From a checkpoint of a small mixture-of-experts model trained on Wikipedia: 64 experts in each of 18 layers.
Below are experts of layer 6 (counted from 0) of a mixture-of-experts language model. Rows are named router (the router's row for the expert) and show model dimensions 0-191. Each number is 200 + 40 x the weight over its row's rms, rounded and kept within 0 to 999.
After each expert's rows: "comes before" lists some tokens at least twice as common just after its tokens as in all text; "mostly gets" lists some tokens that are sent to it at least half of the time. This comes from a sample of Wikipedia text that the model never trained on. Tokens count by the router's weight.

# expert 50
router,193,216,222,248,179,220,250,201,198,205,149,245,244,153,186,287,254,98,163,137,169,227,211,245,152,242,257,207,186,180,131,148,164,257,239,195,198,241,184,161,210,177,169,227,164,190,121,200,207,201,228,215,227,199,127,176,143,202,192,245,284,239,192,167,186,206,218,205,175,250,193,179,188,167,156,210,268,184,249,192,228,124,269,231,167,210,183,219,187,216,188,202,193,188,197,233,171,210,196,209,198,219,175,203,236,163,86,219,161,238,256,222,103,220,203,190,205,214,239,174,132,179,150,134,160,128,184,128,135,145,237,307,129,231,234,222,235,258,153,193,236,164,239,203,178,236,111,223,262,232,210,182,236,190,164,187,198,264,228,233,221,201,187,141,144,208,231,172,205,195,178,145,181,242,149,128,239,151,194,146,172,256,175,134,215,238,199,254,206,190,169,128
comes before: "-", "|", "\n", "The", "In", "=="
mostly gets: "\n", " d'", " ", " l'", " D'", " L'"

# expert 4
router,162,223,201,272,190,171,253,211,178,247,156,216,175,189,173,180,227,178,150,213,225,247,209,189,169,233,242,166,268,213,239,171,203,160,240,289,224,146,225,244,211,160,244,174,172,176,283,179,275,149,240,136,193,286,197,191,172,218,229,177,283,258,231,226,222,117,219,206,201,175,103,166,242,203,191,231,278,192,154,140,165,175,252,207,232,265,162,255,169,265,220,214,104,249,195,191,209,253,257,186,227,214,266,246,172,217,207,176,187,175,177,267,154,183,219,247,201,149,227,176,128,210,242,145,156,122,260,217,167,160,262,239,259,206,138,257,224,185,201,146,192,205,221,181,158,199,179,181,223,223,248,165,244,172,196,194,258,257,206,180,255,202,188,194,164,206,173,174,238,142,190,194,182,95,225,154,211,184,134,249,165,258,214,148,183,168,170,230,214,249,169,218
comes before: "\n", " ==", " States", " /", " History", " born"
mostly gets: "===", "====", " (born", " ===", "==", " =="

# expert 45
router,167,202,240,225,244,187,261,157,226,210,216,159,208,169,204,290,220,179,230,240,229,235,142,143,231,216,228,186,158,267,209,294,220,244,221,199,252,208,85,249,235,213,205,142,256,217,250,182,136,132,235,141,204,188,215,223,299,198,209,237,185,187,243,213,215,143,282,270,149,187,171,225,183,150,176,218,177,131,182,195,225,270,225,232,262,189,233,275,220,140,200,178,218,253,168,234,190,212,156,218,178,167,217,289,192,255,208,207,153,217,131,235,222,277,260,209,251,138,262,221,205,255,177,220,172,162,195,228,226,201,177,201,199,181,254,233,133,124,227,183,233,294,186,182,138,196,266,243,257,260,207,204,185,135,236,176,207,180,218,218,153,219,225,154,180,185,196,148,220,257,212,154,178,186,246,216,238,274,222,207,168,192,211,218,212,205,194,243,213,203,152,139
comes before: " the", " a", " his", " her", " its", " an"
mostly gets: " by", " on", " from", " with", " after", " between"

# expert 42
router,151,155,81,164,195,163,166,178,208,147,159,167,239,206,179,168,220,223,173,242,139,248,277,244,241,254,203,115,221,182,274,181,203,186,165,243,152,182,149,236,151,215,120,224,188,196,239,252,231,194,214,241,228,243,295,152,175,233,210,179,106,185,149,195,203,188,224,226,204,220,169,179,240,201,172,241,129,210,211,144,210,113,241,228,239,189,170,204,139,198,221,192,197,272,233,251,265,226,134,195,188,183,207,119,211,267,176,271,212,171,110,191,134,202,171,211,169,255,125,167,189,235,192,144,154,197,178,261,137,229,202,231,228,192,211,204,170,230,197,158,150,242,246,172,221,168,255,268,148,238,176,232,209,214,199,170,235,193,272,177,224,175,145,154,180,229,232,138,216,188,179,161,140,177,249,171,219,192,199,189,231,197,151,138,220,281,179,243,201,241,185,197
comes before: " |", "′", "″N", "°N", " –", " he"
mostly gets: " 2021", " 2012", "00", " 2008", " 2014", " 2009"

# expert 59
router,251,213,212,152,212,132,192,278,227,256,201,177,169,306,182,167,170,176,219,233,163,235,222,252,150,219,171,196,232,158,209,199,152,189,134,201,258,241,198,215,249,295,189,244,220,223,137,147,278,243,308,184,242,190,236,181,218,240,256,198,224,266,168,216,192,204,90,250,241,192,208,276,166,125,185,193,180,246,227,214,213,171,207,224,228,149,214,92,178,166,191,180,191,170,216,224,188,172,177,261,148,190,178,213,155,130,199,190,236,205,142,225,218,114,200,168,295,200,218,133,192,158,208,255,175,255,268,217,185,194,186,173,240,235,201,217,203,215,154,224,218,265,225,198,220,231,225,273,213,276,142,216,222,244,130,240,203,156,187,218,225,209,166,202,241,163,205,164,188,128,237,178,227,202,226,132,250,269,159,151,197,200,177,204,168,145,196,185,168,164,203,222
comes before: " and", " was", " but", " he", " is", " the"
mostly gets: " time,", " them", " century,", " that", " day,", " him,"

# expert 62
router,261,225,215,168,184,189,225,239,168,228,178,252,237,176,221,240,185,161,212,236,232,233,135,185,214,195,160,254,148,127,258,181,206,220,135,203,228,205,218,99,218,251,215,305,247,250,111,126,224,230,151,250,189,158,193,152,136,204,278,192,229,199,163,252,173,195,182,175,216,205,205,184,152,189,157,153,160,172,145,216,220,105,214,226,246,143,248,157,209,202,201,267,175,210,192,184,212,208,117,159,205,268,208,197,174,169,216,196,249,261,234,203,228,243,214,183,253,181,127,262,238,221,190,250,195,231,174,197,166,139,205,176,180,151,190,175,154,213,276,237,216,123,221,152,220,190,186,217,152,169,178,189,206,140,235,165,226,173,214,153,212,251,206,149,203,226,218,156,245,209,241,168,283,210,158,221,214,161,267,126,189,171,225,236,242,137,196,187,260,212,99,280
comes before: " of", " to", " and", "ly", " for", " as"
mostly gets: " such", " important", " similar", "ability", " health", " training"

# expert 17
router,289,267,186,209,209,189,164,148,159,263,225,171,160,163,168,122,190,250,214,157,165,152,232,171,199,227,186,195,197,201,226,225,235,146,248,219,152,168,181,174,200,207,122,143,265,170,233,205,150,158,157,215,224,173,151,196,273,186,222,138,254,164,199,204,175,163,146,231,215,226,258,160,233,169,186,194,211,127,164,251,184,189,221,155,191,169,177,193,216,251,135,236,237,246,190,271,175,184,201,235,261,245,261,179,145,209,206,211,185,198,225,210,157,123,158,252,199,176,258,121,157,156,187,157,199,176,258,242,211,165,171,148,282,270,249,186,173,217,217,253,125,225,220,273,252,246,235,219,226,186,151,174,212,243,212,151,153,158,136,163,234,203,258,239,245,124,176,144,218,262,123,188,210,230,212,133,180,219,168,174,224,189,126,152,203,144,216,253,222,156,185,246
comes before: " ", "\n", " 0", " 1", " 2", " 3"
mostly gets: " |", " 0;", " Ret;", "–2;", " 1–1;", " 1–0;"

# expert 10
router,282,162,173,197,171,176,141,242,145,212,235,163,217,253,185,225,194,229,241,147,214,136,262,264,175,119,187,208,215,218,188,189,160,191,150,181,217,240,216,227,293,200,276,240,189,234,197,158,197,182,249,153,213,179,228,170,260,224,240,176,193,161,239,204,224,196,201,185,257,234,290,164,202,181,182,147,205,234,213,201,144,181,110,230,245,160,158,179,234,194,224,211,170,237,175,189,140,205,188,205,177,192,175,245,180,238,193,179,231,226,156,248,278,148,187,144,248,120,191,204,127,252,177,200,214,235,263,229,251,143,162,191,101,170,205,205,213,196,170,216,212,167,237,174,259,169,190,208,233,220,121,274,250,281,219,172,260,180,168,207,230,147,216,229,249,118,204,219,98,269,209,125,227,214,191,201,255,214,253,118,141,194,187,233,232,218,163,242,233,224,148,181
comes before: " of", " |", " -", ".", ",", "s,"
mostly gets: " number", " each", " these", " Candidate", " Votes", " These"

# expert 6
router,244,151,210,202,202,181,222,186,158,183,184,225,187,211,175,247,115,165,249,214,114,76,230,162,226,195,133,199,236,183,176,231,167,234,156,97,238,179,186,162,277,183,187,244,219,207,178,177,197,246,177,205,147,238,194,155,194,175,213,198,214,166,176,269,182,138,237,175,209,215,140,193,148,235,178,176,205,161,161,287,256,149,165,217,194,134,166,199,190,209,316,192,203,219,290,174,146,225,199,147,164,213,163,237,200,124,250,162,254,258,156,134,200,159,165,201,227,210,222,264,205,130,147,191,181,227,192,257,224,212,295,238,238,241,215,179,155,278,244,148,239,143,238,218,190,212,186,195,170,199,235,170,125,211,161,216,271,170,180,221,242,196,220,237,215,227,179,127,170,209,261,219,184,162,217,167,193,142,219,138,247,141,225,239,238,148,175,192,219,196,215,183
comes before: " of", ".", " to", "s", ",", " and"
mostly gets: "\\", " back", " friend", " blood", " roof", " energy"

# expert 63
router,157,187,146,192,290,238,193,197,179,235,237,168,244,192,198,249,178,185,208,218,225,219,148,155,122,199,235,190,188,195,211,244,173,245,222,174,221,233,150,225,280,182,222,212,294,228,173,220,218,155,242,193,155,162,131,246,228,259,263,212,196,183,130,184,201,222,200,222,176,251,152,179,198,131,196,113,191,177,281,239,247,270,223,237,196,224,259,236,156,200,180,152,246,171,199,179,202,250,165,219,239,202,163,268,164,151,152,287,223,169,160,171,240,258,255,223,248,179,126,187,220,221,197,245,129,171,224,226,216,215,146,254,191,203,216,99,286,171,222,141,236,221,170,261,183,179,204,246,171,207,202,176,161,264,233,148,210,154,202,198,197,213,267,168,137,184,143,128,278,220,180,174,112,190,238,186,185,222,213,152,204,200,251,158,178,204,234,179,193,209,113,245
comes before: " the", " a", " be", " his", " this", " an"
mostly gets: " in", " on", " to", " into", " during", " around"

# expert 1
router,112,114,167,190,142,229,200,191,272,168,155,173,230,259,162,236,214,224,188,190,217,167,233,181,184,242,242,218,189,150,206,196,290,179,254,269,172,186,153,189,182,221,190,154,191,203,122,185,155,151,175,230,253,160,133,172,218,183,264,129,168,237,164,218,170,233,185,154,216,253,169,149,242,247,136,200,242,167,153,146,183,194,260,174,119,153,162,219,212,145,160,247,166,235,242,175,202,237,223,283,191,132,236,185,264,169,144,177,208,121,282,191,203,191,229,208,196,249,180,281,179,212,291,204,213,196,191,241,234,173,206,134,238,232,163,154,180,216,168,189,190,236,224,190,209,214,151,221,171,132,196,249,186,169,179,214,200,165,144,150,235,159,215,120,248,214,209,197,148,92,255,166,174,178,251,258,193,231,170,216,218,205,127,211,199,223,215,217,224,201,220,122
comes before: " |", "°", "/", "00", "10", "3"
mostly gets: " 3", " 5", ")", " 4", " 8", " 9"

# expert 32
router,178,188,193,146,272,198,215,217,158,179,225,119,209,205,206,217,216,208,185,202,164,195,198,218,215,253,244,278,227,188,196,156,154,178,236,249,155,174,265,150,173,112,206,230,151,161,175,156,202,238,200,214,118,229,180,167,233,241,197,153,223,144,236,192,171,189,234,245,219,174,168,211,260,218,275,123,223,219,243,210,201,270,245,229,256,231,183,222,122,243,190,265,244,195,178,189,232,213,229,165,190,237,185,225,236,199,230,175,188,230,214,170,159,140,250,193,190,174,217,233,166,216,194,228,251,278,177,245,213,200,134,127,208,182,210,225,121,225,140,242,122,208,220,200,253,176,141,203,174,150,142,183,246,234,147,153,280,210,176,94,262,213,174,279,236,153,255,251,213,233,169,177,241,193,251,275,218,197,127,207,120,222,271,185,190,109,231,160,230,199,179,177
comes before: " of", ":", " |", " in", " for", " and"
mostly gets: "%", " member", " members", " List", " most", " %"

# expert 8
router,199,177,226,144,211,168,194,180,180,258,201,222,181,240,225,279,242,206,183,200,269,208,135,218,189,284,198,218,148,244,107,201,145,207,160,166,152,239,277,170,207,220,132,212,168,131,204,191,194,248,166,187,228,227,185,212,196,242,210,164,254,202,210,217,171,170,186,214,114,186,130,235,222,275,219,183,189,254,178,201,107,149,160,220,184,218,138,226,220,199,217,141,213,182,223,280,130,182,233,204,161,210,247,167,216,213,196,238,200,230,200,166,135,290,165,198,308,228,236,159,245,262,167,257,192,189,284,222,153,222,187,233,214,259,203,245,197,166,221,214,281,207,207,242,175,212,182,227,197,218,176,297,236,239,176,157,213,234,195,237,178,206,148,243,172,247,285,207,166,210,204,269,203,133,214,204,222,249,217,199,300,265,216,139,215,185,146,229,168,240,258,214
comes before: ",", ".", " and", "s", "s,", "s."
mostly gets: " ±%", " Animalia", "ician", "ers.", "acher", " author"

# expert 37
router,256,203,232,190,217,256,155,226,202,142,217,230,156,150,234,195,159,195,222,205,170,194,196,240,202,167,201,170,149,174,204,187,199,191,157,243,224,127,171,221,311,250,215,152,224,144,228,159,186,211,307,177,135,229,209,201,242,186,244,162,215,235,219,222,183,234,193,293,183,188,246,256,298,177,274,199,161,196,312,231,264,221,249,252,294,172,234,149,240,205,179,197,220,244,124,217,227,128,175,224,193,167,169,220,189,179,187,240,205,238,241,205,146,108,225,142,208,215,227,208,225,179,170,252,239,232,247,142,208,198,143,163,222,160,145,269,222,202,126,162,202,203,239,168,205,237,215,162,192,248,130,175,256,190,184,274,211,152,228,267,182,218,92,151,172,159,229,208,215,237,180,203,205,166,141,153,227,149,165,214,180,182,211,234,199,211,189,183,142,226,159,189
comes before: " of", " to", "ing", ".", " States", " he"
mostly gets: " both", " either", " because", " whether", " leave", " sl"

# expert 19
router,174,216,178,161,181,183,216,205,200,170,191,167,232,178,196,182,161,269,159,140,198,212,273,157,192,216,150,212,299,237,185,171,277,248,177,269,212,156,136,227,247,143,232,229,204,167,193,195,202,194,167,181,186,251,158,170,161,231,189,181,169,170,187,225,192,167,195,159,186,243,152,192,248,271,212,254,193,205,171,255,220,177,176,202,145,192,158,219,196,238,243,167,197,220,286,128,238,207,187,204,178,286,208,234,206,223,233,215,254,310,187,185,259,123,163,137,146,250,188,271,195,211,260,135,128,241,228,283,148,232,234,200,243,218,172,227,219,200,256,231,157,112,246,175,143,246,197,113,205,186,221,186,162,245,182,262,244,192,214,113,182,253,212,217,170,141,167,231,276,171,206,148,160,171,204,180,176,157,258,244,242,229,167,168,237,191,130,211,228,158,174,233
comes before: " |", "4", "2", "3", "6", "7"
mostly gets: ".9", "′", ".3", ".4", ".0", ".7"

# expert 43
router,264,193,187,183,205,171,221,185,209,173,241,185,240,236,191,236,313,258,165,179,290,191,221,231,221,180,192,250,170,217,208,164,221,148,178,236,173,265,225,200,228,207,196,174,173,146,202,158,150,279,247,244,226,178,142,153,193,170,204,182,216,199,167,203,234,253,211,175,276,115,214,139,248,207,145,245,138,176,164,167,146,213,191,206,235,236,255,275,226,240,151,200,239,201,208,207,146,176,264,264,244,230,229,210,196,169,198,154,208,185,249,218,212,193,175,141,175,260,199,251,248,248,217,178,263,247,156,143,249,219,276,225,171,185,138,202,158,134,235,109,169,186,165,127,183,192,196,217,194,243,211,227,154,289,214,179,157,136,235,210,180,208,193,125,147,176,213,276,208,268,143,154,150,181,210,209,222,176,298,180,212,184,196,142,208,223,164,291,202,251,193,205
comes before: " |", ".0", ".9", ".5", ".3", ".4"
mostly gets: " N/A", " −", " 2–0", " ", " 7–6", " DF"

# expert 21
router,177,281,195,209,188,208,138,117,186,183,243,167,194,196,289,269,194,213,217,165,173,222,177,106,213,128,195,269,146,254,161,177,241,217,312,161,226,248,289,166,250,143,256,220,192,210,263,135,219,164,211,217,193,207,130,204,240,188,174,175,162,146,234,172,281,196,221,200,218,155,312,233,204,162,256,233,136,173,91,182,188,232,84,185,258,246,179,173,170,184,206,201,166,256,217,158,185,155,247,236,242,202,204,178,234,248,218,218,198,221,183,195,138,267,142,228,235,194,187,174,201,219,165,114,221,170,223,204,233,164,200,181,208,225,210,231,278,190,146,179,189,147,181,223,200,232,146,168,226,224,206,179,241,237,144,223,220,264,256,199,233,181,223,155,169,216,208,217,197,268,200,178,154,234,194,180,249,176,266,227,186,217,177,217,248,197,202,186,215,213,172,178
comes before: " |", " /", "ed", "l", "s", "mit"
mostly gets: " Votes", " dis", " sub", " According", " Loss", " Apps"

# expert 58
router,274,174,273,135,210,167,210,311,246,229,218,162,176,226,194,184,196,170,219,245,231,219,193,164,240,234,158,206,157,114,281,242,162,198,198,191,265,221,170,200,218,245,285,264,214,154,229,150,217,180,217,182,172,205,216,229,261,181,237,261,204,172,190,288,113,266,239,202,187,164,169,194,182,263,201,207,163,226,183,136,177,143,193,135,314,192,164,175,138,217,157,213,166,166,163,225,168,182,280,225,197,121,188,177,193,203,222,205,183,194,229,152,231,249,241,198,163,195,196,190,150,202,243,216,243,214,222,145,144,249,207,164,267,112,173,231,246,187,174,213,240,219,211,153,195,179,245,258,161,154,104,239,182,196,252,142,158,187,262,231,192,193,147,257,207,142,233,173,126,214,231,194,198,191,172,241,268,215,190,116,158,218,181,223,182,178,198,215,182,191,233,182
comes before: " and", " of", " in", " to", " were", " are"
mostly gets: "es,", " teams", "ies,", " students", "ters", "ers,"

# expert 60
router,177,225,205,169,267,151,169,202,147,261,181,165,215,187,223,237,207,225,214,163,192,191,226,221,208,255,194,194,219,294,240,248,266,181,181,235,236,226,226,228,187,126,201,216,245,221,143,150,200,158,209,169,252,166,254,242,159,193,245,178,209,133,219,169,249,231,227,105,155,181,145,247,140,163,193,247,269,205,170,191,211,191,166,203,218,281,213,147,195,306,166,137,174,205,161,252,229,210,231,237,194,238,229,224,224,250,273,228,253,187,167,231,181,168,136,221,189,219,257,246,193,265,171,207,227,217,257,198,213,267,210,182,174,238,213,287,240,162,224,218,187,232,183,202,227,178,209,161,209,259,207,181,126,303,165,182,234,192,250,181,272,189,194,211,210,163,99,278,224,183,162,179,261,272,210,166,179,190,168,223,235,220,200,252,247,157,220,231,158,136,129,278
comes before: "\n", " 2;", " 1;", " 3", " 3;", " Animalia"
mostly gets: " =", " by:", " Born:", " 1;", " (age", " 2;"

# expert 2
router,188,186,193,195,133,224,131,256,199,267,196,140,148,206,206,251,253,144,235,253,223,167,228,185,176,240,233,206,133,171,169,128,150,242,206,132,153,202,224,147,219,219,173,281,187,157,137,166,210,183,238,228,225,167,252,208,203,245,249,180,244,209,209,252,158,225,214,206,91,211,176,179,194,282,172,184,288,210,194,225,187,273,199,231,146,232,205,110,191,170,168,274,193,240,232,206,165,170,149,225,183,161,207,199,145,228,88,247,182,147,198,209,201,190,159,264,224,150,173,177,212,200,167,190,187,120,231,219,150,181,176,160,161,193,189,216,131,257,151,210,159,276,231,211,229,207,253,194,151,260,149,221,178,171,139,147,231,223,151,257,220,141,246,165,236,205,254,212,211,143,183,170,230,197,182,192,274,240,197,217,240,149,154,234,237,195,236,222,257,244,241,163
comes before: "\n", " The", " In", " He", " It", " This"
mostly gets: ").", "s.", "\".", "er.", "\",", "y."

# expert 34
router,126,223,168,154,187,145,131,245,159,262,205,215,237,184,220,201,143,214,176,223,147,246,180,211,222,165,242,248,202,212,177,131,150,225,210,216,147,243,196,184,171,120,253,188,162,234,166,152,147,205,163,221,155,231,297,168,177,245,113,216,206,217,128,244,190,188,238,162,175,191,209,181,202,199,200,240,187,236,100,184,174,228,188,261,221,181,153,157,164,162,236,235,127,189,194,171,131,170,155,117,119,135,210,224,201,166,171,163,199,225,213,139,260,165,148,204,188,172,169,227,206,250,111,163,177,178,166,183,179,218,256,148,184,163,195,191,116,251,172,216,157,230,177,179,192,264,172,279,219,259,197,176,173,252,245,180,270,221,179,195,194,165,145,181,245,85,171,198,199,240,182,175,198,234,159,160,255,281,173,167,202,226,160,180,216,198,157,133,208,235,218,225
comes before: ".", " of", ",", " in", "s.", "s,"
mostly gets: " space", " point", "ition", " ft)", "0%", "7%"

# expert 18
router,175,221,230,161,171,215,244,149,257,271,255,223,182,258,152,159,256,266,214,250,273,240,181,237,175,167,223,190,152,210,173,212,216,207,248,214,139,228,194,232,193,258,241,227,205,283,167,167,293,195,260,170,117,169,199,241,154,235,229,209,218,206,216,203,174,225,231,218,195,131,186,152,185,209,201,263,149,218,123,195,188,105,193,135,221,213,211,215,178,202,168,192,166,236,217,252,156,192,219,218,162,200,179,182,203,244,246,246,216,165,196,197,209,201,215,224,209,182,202,290,183,162,169,208,196,206,180,160,266,205,285,236,256,168,190,204,165,151,230,208,240,194,279,177,181,174,237,225,109,194,237,176,206,113,153,154,119,170,236,270,224,183,210,155,161,179,166,195,192,211,182,190,285,237,120,220,151,262,196,186,178,185,196,293,169,242,324,190,235,125,198,181
comes before: " to", " by", " in", " the", " a", " as"
mostly gets: "ed", "ated", " made", " became", " played", " released"

# expert 29
router,193,180,176,174,150,149,230,224,211,214,202,167,215,189,204,172,142,189,236,188,149,108,167,242,214,152,192,186,186,209,154,204,220,255,231,188,189,143,142,246,230,223,204,256,247,212,220,179,241,147,185,171,166,192,157,267,206,166,210,222,183,110,148,219,142,193,222,174,221,138,139,128,148,258,167,258,236,236,213,236,263,233,199,201,218,178,145,161,171,218,216,183,179,185,211,132,161,230,211,178,138,181,142,223,191,145,223,170,163,180,162,156,173,170,240,206,222,220,99,271,196,226,132,95,160,210,133,240,247,233,209,244,225,224,141,210,258,252,211,198,206,170,272,205,116,225,173,155,184,234,169,156,115,188,159,294,193,188,234,117,207,233,253,143,179,165,167,182,169,156,175,243,181,155,192,143,161,224,242,252,246,210,120,235,191,171,201,187,196,229,171,279
comes before: " a", " been", " be", " is", " also", " the"
mostly gets: " are", " has", " is", " located", " can", " includes"

# expert 3
router,179,189,218,218,294,194,237,122,216,245,187,212,248,259,175,258,203,230,240,174,217,237,208,226,216,200,303,228,202,155,189,144,235,229,166,226,210,185,223,187,226,209,192,174,252,238,165,258,188,201,244,217,158,213,180,195,211,170,191,292,186,215,250,176,186,189,196,181,258,204,148,235,198,198,212,214,202,163,261,200,195,109,227,198,197,219,215,127,116,215,222,143,160,218,82,210,226,247,239,208,243,231,202,135,185,242,114,246,115,192,169,230,273,232,176,133,223,156,201,226,152,200,197,133,245,252,270,119,188,178,137,246,165,153,243,157,158,166,195,196,187,188,189,234,282,205,142,234,188,207,245,141,165,256,228,99,221,273,245,213,167,223,163,197,193,230,176,210,232,200,142,185,252,202,265,258,159,211,248,242,192,174,182,252,162,160,173,175,139,220,180,214
comes before: " the", " a", " his", " its", " birth:", " their"
mostly gets: " of", " for", " against", " among", " about", " Of"